config = dict(
    n_layer=10,
    d_model=96,
    n_experts=12,
    experts_per_token=1,
    d_expert=128,
    d_shared_expert=0,
    activation='swiglu',
    moe_layers=[2, 3, 4, 5, 6, 7, 8, 9],
    router_score='softmax',
    normalize_top_k=False,
    routed_scale=1.0,
    balance_loss=0.015,
    balance_bias=False,
    router_z_loss=0.001,
    init_std_router=0.0156,
    lr_router=0.000568,
    vocab_size=1779,
    norm='rmsnorm',
    norm_eps=1e-06,
    tie_embeddings=False,
    optimizer='soap_variant',
    lr=0.00362,
    beta1=0.95,
    beta2=0.95,
    batch_tokens=[32768, 65536, 98304],
    seq_len=1024,
    train_tokens=338600000,
    steps=5435,
    dataset='wikipedia_en',
)
Below are experts of layer 2 (counted from 0) of a mixture-of-experts language model. Rows are named router (the router's row for the expert), gate (a neuron's input weights, with its number), up (a neuron's input weights, with its number), down (a neuron's output weights, with its number) and show model dimensions 0-95. Each number is 128 + 32 x the weight over its row's rms, rounded and kept within 0 to 255. Numbers have three digits each.
After each expert's rows: a language model's description of what the expert responds to. This comes from a sample of Wikipedia text that the model never trained on.

# expert 5
router:149125096099137150145091145140151134103198149122086202118111081115133125136170105154115117144102099135196142129160134130144178140145218127167136132134114137114103126166178139096096111155169138151105046127152140141120130130146197101102128168143112219099061100170123189100114141078164119115
gate31:180160109129100129107119124115114081155129103201130113142110137131166127111147104133116166171105135170130110169095169101151117118136055106159089150148116173077159158138098163147146155106174147126137163087115037151045158109105097115173121165172095151133175115123157032109069113132134125123
up31:128057100024153122120109098115098150145124109137139114128129187120152071108155136089098105153112153145114157203082131186095095122145130114118089113126143131087132194115189152092166141121098132100099129139155180088123189112115165107121135101086081047093133160132079127129082103133149148131
down31:085066121065150116170085125105146155115153093175105151146159141161151123138182139113102067129150167056110137099141103156162099111099077123112082118103151140105116136149104135146092089140135157126202084131182141094150213157192153157137130122088119124145150125162154148088141129211091150138
It responds to: Punctuation, separators. Punctuation inside names, numbers and infobox fields: hyphens in compound place names, opening parentheses, slashes, decimal points, colons after field labels.

# expert 8
router:162103124073163133179095132139095077092122161107074159066170217194165145115155093157123151164132183151142103162133136137167144130153178101140154104057104114115102116199153142128106085134166140174138133168151133104102145161071174114113165124127118158157114111164160136078106140120149093100
gate10:216119116153047124143121119147137118109062095094134101118101145143127144103098120128087128088164168130165136122093158072140110172168173170099131130081160098121117137203114092121132131147161121131128114176114156165155135099108093172129112149112128149202064192200170081153112134110118159152
up10:142209166185118087124168081131131135099117136117152130157120136141125163135108100157134156152117136174123142139143104118122099156107094137179168120177204147198133157098101141115144078167182149135124103180118091101161144053155117085139130212112148090103149132124144056067162140097124136091
down10:146165162088153135158153126131159089131167140185136173118118123069124106123151127110131170130164148124097123076169123123145147121072133121102171123135122086128133159138054104086125066076137082137130150191104058088136171086138092138098157127077175172094059119067075110160147150156094111133
It responds to: Articles, function words. Articles and function words like the, a, an, was, were, each after prepositions or commas, plus accented-byte and mid-word pieces like fl-oor.

# expert 3
router:087081143141113174104138084148120120112110137102146105149094113115115130072095095097095168145094097161188141181152156113084157152173110093174129087174051181045078090125138130202120131131111180129128093158173083094121131151150121094125128127176121101151132088107090142113093162092145091128
gate31:127077194106104121095173118176163135169101117104158101154100123121097078118093102124124143121130146168100068065068137145144116123141115145136132108118114195130139127078147146093090106141157107163075199126135117128105091159132098121086116112245131121195165112162164118110169133083152115109
up31:162141075142165087152071213108088102138152125126145104152159142136151097136127162097128157151137142076120205122139171158114163124168149140140085187151108066157129139177106078132130120172093147108134128126135142159122142084108104072135158088039075162058124112089159142160150119151122095125
down31:207114143143158146137155127082223083152124190136138102188113103136132135125110152106095170114178133143121123117128092196112184163095192110109072170087085089136077172172106129146094176119152131145106099140099126126124104148132081116128145126153127055140108152145150111126116172137133186093
It responds to: Word-initial pieces. Lowercase first pieces of words after articles or verbs, such as suc-cess, pro-ducts, stud-ies, acc-ording, and capitals like Re-verend and Le-ipzig.

# expert 10
router:162108109089142141183122121130079074125118153109069152064168220201164146135168103147128148181125183156140105160143131162164158145153131118143173108060111126128128090182149128119085095145197165171125121162148134107094103157089164109107178130147108146155117097152158149082119128116158103101
gate0:155142081159126131149142122136102129144127110150154145168135142106137164090161149135153136138118116220136095128177097118157132078174117153078082139079164089167109104144160094108118111131190106117198091136172122142146106074151076094071118175160156103142187121090188140079123124073162079095
up0:128141127153095129132155139191190126167105086110110113114139174134158103138162071135124151107076105175141064150143125150171081124128157142166092136126156096131121099192072071046127101120154177126142105087182158142122161140133130107174152173146166133100127093149135047163132101141068124165
down0:111126131119114150104035107107121110078112125167162149143101132074161127174154179159089130091088134099160141166128111089079139118082130098175153091066133127148093133152078082151163138088120026115154130157097119137084099138156168081117146143063159104093141126145144118136145130157062098127
It responds to: Suffix pieces, prepositions. Prepositions to, of, with, plus inner pieces like V-ide-o, S-ide, c-al-culated, Seneg-al, rec-all, and States after United.

# expert 7
router:157100100091147128176117132144083079097121153101088146073168227194153143125152117161116161214105191157140109186133131153166142150154134106150164118068124127134122097186136125135095080149169170164132110165136134087085117145092159131101181137126098162145120102164153147090102136123153108103
gate23:100173112117164147153115161123147167124045087119153085094134132118104149087127147115088107107118183128093101164159132164114140187101108163109140151141154175136127112098179144036094124114137105133089111121129094039145114192146097190106083140152116088136089089128130110077197093137141117134
up23:155072139147147094125199074101177136126132126101094163159150103165111129143194133060127132177135141149134133101150131125175101108135084093142095125078163108130149098148160126196132085096122105126162122125117196131109075077103116098162104105128075135165158117132083199124134162130104056184
down23:133123138138130166188106166202158079076148151115134131056108135137194130154121095148143085152090110208147094091203149150154107129207141127120154101172120118091109101154062128099096164132106101111111137197110096120143078098136112165095098160113131138154125154106118169085107130123126165125
It responds to: Closing pieces, tables. Word-final s and closing parentheses in sports tables and lists, such as Champion-s, (JPN), (Martinique), plus table pipes and tiebreak scores.

# expert 9
router:162107113082160149192124143128083077090102155100062147056163209199145142090147107163109144190117209150125105157136149153155152129134141116148162103066118136122132098193154131124087083153186154163134118156137117115105107148082166115101177138147107148159113108151134129092103138115148109112
gate23:125156128139197134143181192111161092167038109156090118089192156071126127162148117178143088108109100158144155139101053148108140151115090165182173151117088094054160177156121115142117141138084083122124176170144140114127120168091136081100135114128147107119177133143149100117112116104134154124
up23:106118168105190164132094158124130129210128159124139116081134166123164092171077137067153116142139147093114127121113053141081153113062142159044124135120105113101116100170129142095068122144150159123168080133114161149104127126138118175067121110082175069155146147156136091111141105185161138160
down23:111093097142198082159139095068136195100096074151090177123140121154115126141167140156160162138090101059156135147143134129048114158141081117079123083171152116067102090116092094145146153140119125164150166098175111144128147066088159132115162172115160121121141085106140137114189143162155158123
It responds to: Word endings. Suffixes and final pieces of words and names, such as -ings in Coatings, Savings, Rankings, Canad-a, Cent-er, J-es-us.

# expert 11
router:147122097142036204127093062147132140094175174118152113137167112108147214168130108140114142119102132153129083132161135204175114153149122085140128133095103166072104126115148184126111120163113137122215129139145084139135049144110089095107120125159120117133099122141195133140098155112139117143
gate101:144110115118170090167096171091112094166150160174083174128092131154130098158069127154116121139120078114185140117120107160101146136095135144129141103068099147217164071163150093146123159060094141158076132098108157098162159077088132069137120124077090145102150183116098112145096106100097143100
up101:138152136096215148134108084084151071097099120120144092129125123175112184118127178106078176148131202126007106121127089127100130075102106159174184134139113136141106125127095174119123115105103096097152111139089133107106098142101124110129182139096165131160134135179156102140136116130174150074
down101:054131128093183144121087154151090063098106134144181147120137142157157147098068147108116142172120144146095112081091070162061178148128077115168185132142112131189096102077073134127119118141074165110118068128126123131130123172064071146109156116110114159138164118145120133157105086137164124101
It responds to: Capital initial letters. Single capital letters that begin words, often paragraph-initial or name-initial, such as G-eneral, G-radually, L-ocation, H-enshaw, Th-omas.

# expert 0
router:169103104097166119184106128143091086098125169098074144054154216210160132102157111145128156210119185157150114164141138151161144129146126121154155126054108133137131084199144140129111098147163140158133121167137112089101114146098156104098167153139099159159120108158149145074106143119157103109
gate22:114132079087122156075110099107172121132142109099136109128120079115135169096205100080138117062113135158193117153153118169094097124110154098133148087120163096137115157160113159153170119128128193096121125110103192212104139090101096155104156160137093129064151145141120115102143057176128091077
up22:156167188177148142174104167150141138075113109099108144096206160146142124194159079092209111152072112140097144109178172102147188090158117121097109089086142135106170153066072163100114153122179086134151156099103122125128161164088092144131137120094146165156111130109112110107144151094124139127
down22:088106168084151109133120147173137123104089183113123118128163074119128122158150097169090120114131133163165110117139092173150097136122098162137141173100095154196147167105096141093084136087172214103082096053204125075141101144138093113177160097103138071130123139133142174136123148081161150103
It responds to: Line breaks, mid-word pieces. Line breaks before headings or tables, plus common words like in, the, these, and mid-word pieces such as ret-reat, panc-reat, Ro-ff-e.

# expert 2
router:159101115102126127170114126157074093100127142102064167076166212197143138109149118148133160192115195150136118168127139151160148127148148106150180106056116135127142095199159144121102074154193152175127132163149123104098120151086154122115177143140111163159120116178166149083105135117154113098
gate22:123173092118074129146115112143079109151184142149130180112122192141142087112131114061145102067094126073130127151089111162147122158149175127172099084118146128197117160126105127067114107093180119103092086121067088092122194158114120106132151177119135128106096119157187086104101110109171130079
up22:138067099150171182152087094140151110186099137147124145096085127107122159104094145115199138154122148145162101148108149077135104119150123112103128065169166122130100113193110184075130127127109070167177161123140151151080148061162116153153177148092061148156113163139177154109167125169150095135
down22:079065136101129159125097144094107115114156076143095169156135085092101128147153150129158097117151169148146142088151114129135101142139078085126156094075124115097153082098151097158138117182105105140150134121154125112133067098120095150176162189134168120116206056059079068140168142142187158121
It responds to: Name endings, foreign. Endings of foreign personal and place names in lists and tables, such as Mur-ata, Zakopalov-á, Lib-an, Scot-land, plus time digits.

# expert 6
router:157105096095142132189110119152088071107112143116060161061159215188155147109154099169117157203109192144140118161129130137162149141144153119135167103064093131145147108170135130117107093160148153164142120166129130102104114155064157120099170153138103170173108112161165151082112132102170110110
gate0:118059041140146133166134110143146139138063148135117135132011103097115127106147096189135103083149148131129088157110039137170160083139132158126144118110096143137168167129139095159148138184166116119126084139128091140167145115086145096099127114136161085138105080121082131131137149194142132093
up0:161145106162143075126188075128093113134101123104145082167169099096116151164124111118167157096096115148106175163096128080154132128058155135129166138125102122080115117127135209123073107181180107157117178055120122090126108168180083091137139165100146146100188171163135162154098134153098126149
down0:087155156114110135139128058166153124078138100197108228097106127130153151125167151108195146140129135135167143119114128154142147117142137070128139149161188104124124162151123128145100129144136078165106110176197116074154112131154197166126100116154164103134145150116206113057102159095150132165
It responds to: Mid-word syllables. Middle syllables of words and names, such as O-der, Spy-der, O-ther, class-ification, defe-ction, Alej-and-ro, b-ask-etball.